{
  "d_model": 384,
  "balance_bias": true,
  "init_std_router": 0.0209,
  "batch_tokens": 65536,
  "train_tokens": 368200000
}
Below are experts of layer 10 (counted from 0) of a mixture-of-experts language model. Rows are named router (the router's row for the expert), gate (a neuron's input weights, with its number), up (a neuron's input weights, with its number) and show model dimensions 240-287. Each number is 128 + 24 x the weight over its row's rms, rounded and kept within 0 to 255. Numbers have three digits each.
Before each expert's rows: a language model's description of what the expert responds to. This comes from a sample of Wikipedia text that the model never trained on.

# expert 15
Words in politician and academic biographies, such as nationality adjectives, party names, politician, member and professor, and nearby articles.
router:111165110099131156142137078137144143174128130152131113101109130164119135140122168093131084105088123127176160138163076121134113141099124132138129
gate0:131136139095146098161130111139123120144068113190145125142133182144102114161161160131107136125154117150125148097166122136088137119147147109107123
up0:131138112124145152155146148106141105136098160058133165161116133108136174134103148092139128114128110156147207110136130154129101131149102111109160
gate1:122112144116107138140135104092125132165108167115136159076223147107148131128155111143154105097099132106140161111122121138110160124091156147154126
up1:120130097130113078143145125142164133137116149176133115095127165140114152151154142147151089126112125124114146169164145125113108119109152143158167
gate2:170102098140132070127151145133096092118095124158102134145122133157124125099168125092163142143146119132161106132132162146175119090155130083131159
up2:098138101107156130115081168132156104163132130142141115126091125094124091134127135160138143117135131115144157160106135184132123123114122121150111
gate3:148142136098126135117121158158162099117150164117133145090092101191125113087118127097129119114138165128136157130152101098073125086141130114150127
up3:148135126118138084137109127137090166144151154102146118127117134158136096102102168123188089149164120127140149150093108088110121169167074094115099
gate4:102096127107078166090164096125107122135120125146173138121101122112119119112108187156154146142105165142138146156128120103090140121087142165112067
up4:086107143118150176110147133090167142130128100121104111105108115105126143098142107120106122129133159152105077117130128129076143116118151110118114
gate5:162120111124142163148119101180141163161102167100154117114131113120134141123163112119116115168083126103168125125127121135129072157139150110125112
up5:093096153119069092103139107121124118125165173148108121112132122094165121145137125128122172084120144148121118153205113144145107119122117088127098
gate6:120176149120158164100152063151126134118120106129119140134134173103112132123137119096128096160129142118108176084151136131113126149106109146132163
up6:127109079092114118124117119186139141109166133085172081140084181119135144149136095108101113153099108158159138115123089101110143130126109094086157
gate7:160140155114158132079160164172122091113129129158109100159102159125163139165156161154066128145178124104104113146090108131152116160114125138152161
up7:168172164134146136128172154127138150169119119100156145177161105118144092130134125114164143129121081128101091162160075114135147108103137139125118
gate8:095138144136136113116160158142117087145131122106126077064126076101141132082106112156108129129143124106088144147158112136087130154157100121139111
up8:172113143107132059139133143130161146082107125114118100154155159156151148127135128088125146169124131117125087124095108144122102112149165129140141
gate9:138136122129162101174128118125135110123145108130117112177098093128118110112126135110126135128074109114146169116137138117148133136151118118116096
up9:141102155160143122133098126175140169107111125132158122151156147113071116117126114106133122113180127113104136125186149099171174091160138155127143
gate10:129092114107175142130082138119139165149120132123114147150126138078137075101123108168117129112114164130107157104132107106119148150146138130114162
up10:114133148094150145085152122108155170129142135098142114105124074127092139146122116144116170172113127150149131121091143123124083113155129101117106
gate11:077111107138164121116148100129073133138087117156139125130135071144144143121096124133147103099140124120142094151163106145125146151114114091175121
up11:094167110135101134127126172144102129174122097126131135138147154139119119144123129116114090118148114108169100108119113119103163116104108116074146
gate12:146126138165104181144066116130146140119125104131134128112166131150121127149102116120108145160120088124122144161156152144119149166180123117134101
up12:141143136105173127120132090139139132099136093115100146139097124144106156131145135098126130122123127089123136141116086123144151126108139132151106
gate13:113144116123145134108164123143115116142114149142134171181112090153118130134133166152135151154078114110128140103123131157128119132097141158134070
up13:081091118135103099164132143126112102124096161101145127095103127117118134130133112121136122152145141106162108144122117090133121117113114130132129
gate14:065156134147149123077136116125059124105147142104126154117132173131127157115083160137131109144152112112158119125115112134188118162156109092148106
up14:132124150140111103153136153138119123081138089124151129142151154129123098130135112132103151157100135128145168127090160102100136147159171106149115
gate15:123132136098152130099156130177120119156167076148118142174149117142125092131140122137121094101105113120191148119120144151162099157126148131118134
up15:123154161128112096134135095087107129168121125125127176145186116145112101121120114129147167101116099151155124121138129117179141125133135135090137
gate16:144161119124144151130138127158075097114168131114116108135097114119109175134141162126161117138116115102108139083115138104114113135111111103185136
up16:109088127061117127124117099113161130114157124099121156117143148103167093113118134176142158167132148124080125070092061077120133101175114130089165
gate17:123109106152137125081156110162140118115149090145205117133132159125136107089140124145172158102129140129137149101170128101101149068105096104146129
up17:134163162146182149123121180127114124082108130144175122118130146145148112161173163120117130129152095143114122135117123131164128115140100129124146
gate18:139138112121098089140124116177098122155119128115127157104134116122104089094106141109150145128140095094098113170122102129160131172168142091100151
up18:113113123103133089103134123097106163128166121112125128141105099136106122157133124099133100072151161108146116128131159113158162115092183122129107
gate19:140138101103105070134125115148082143098161112132106132113145152139174097156130110092115122138082152094115088109123138089146128162126161088129133
up19:114151073112112124134134126164157157129140127122143153149135114115129162125140107117143153134164112111121099155135157079148145107141139119095156
gate20:147122145111123187089137114149105121141097147128156075077145101143147131094132142162130151115081149092133129152145116160098128129108129143140168
up20:087137188116136164112118156073091145070141117128126092107172095127153161114111118115164119100144148120130103123135134158132095115118127109137079
gate21:145096127100154142162190108107119125133124133140131121141144131158108144124094108114199127100139126082141117156117136125145114147144119108133077
up21:135118142146126148087104112136115125115187197117115130123116089178091134118125137122112146123136103111127122135142155109121121083109095113127098
gate22:114148108110116152120098125143121141100101145088143110106121143094117095109082126129132093125131161139129170115076096120126186134122102124095104
up22:118136171127110124107089139168151130076093157151153102110102133140124095118106140167096132146129109119130136126120153126112131157106133158111118
gate23:144137146093129125104131109125069087189112141127158119183141115137129146112132146105157127106101134101132107167125124173122095120089141123115130
up23:111132111137146181114137169148176150152150145103166137085118119092121118124095119140134122137093131113148106114146101131141142124113127157127130
gate24:162155165126137148161141170126114154122115105197106143123124132108150142112142145103113103112125135137125141115136128103142123144128155138153144
up24:113136164117134157132127133170164118129088111156079169128168147132115124132119133104178126085130118110091086146138105139142134142127117095103123
gate25:097097123131141131130129109152169149110131136129119149119078119120107131131133119138110136145095136189141140092104109155113066131142114140099097
up25:167161135143120125074151166153131125188068129091143113098127163152089147134131127164161140125102111081110158129114125145147125171148123138099148
gate26:151119123156140152117127131111162143157132121088158148132143124119165168147118154129132066080130134118141108114080109111081086100142148112136155
up26:095128126128141112144085105142101149089120125126103150107131137136115151112167119106126146110155121131135136128142130141116129133148154101122140
gate27:095092111130137150128100090079156139125108141108106120134134112119138139118132133150098128100151104099129146086107119091107131147134119109146152
up27:121105145133115152111131137195078136102135139144147144155132174114125086099096154135126121131139109091138134141121170112129159146104154138117165
gate28:166152131114118121131106121118136103159128134092137126130104098107136108124151142130148142162100104116135071139114147126129148152130129142146123
up28:096083128140095083113121133160167163133120102161157113108099087143100129181146118127150130142105118109135134151145116117143115131120137123132135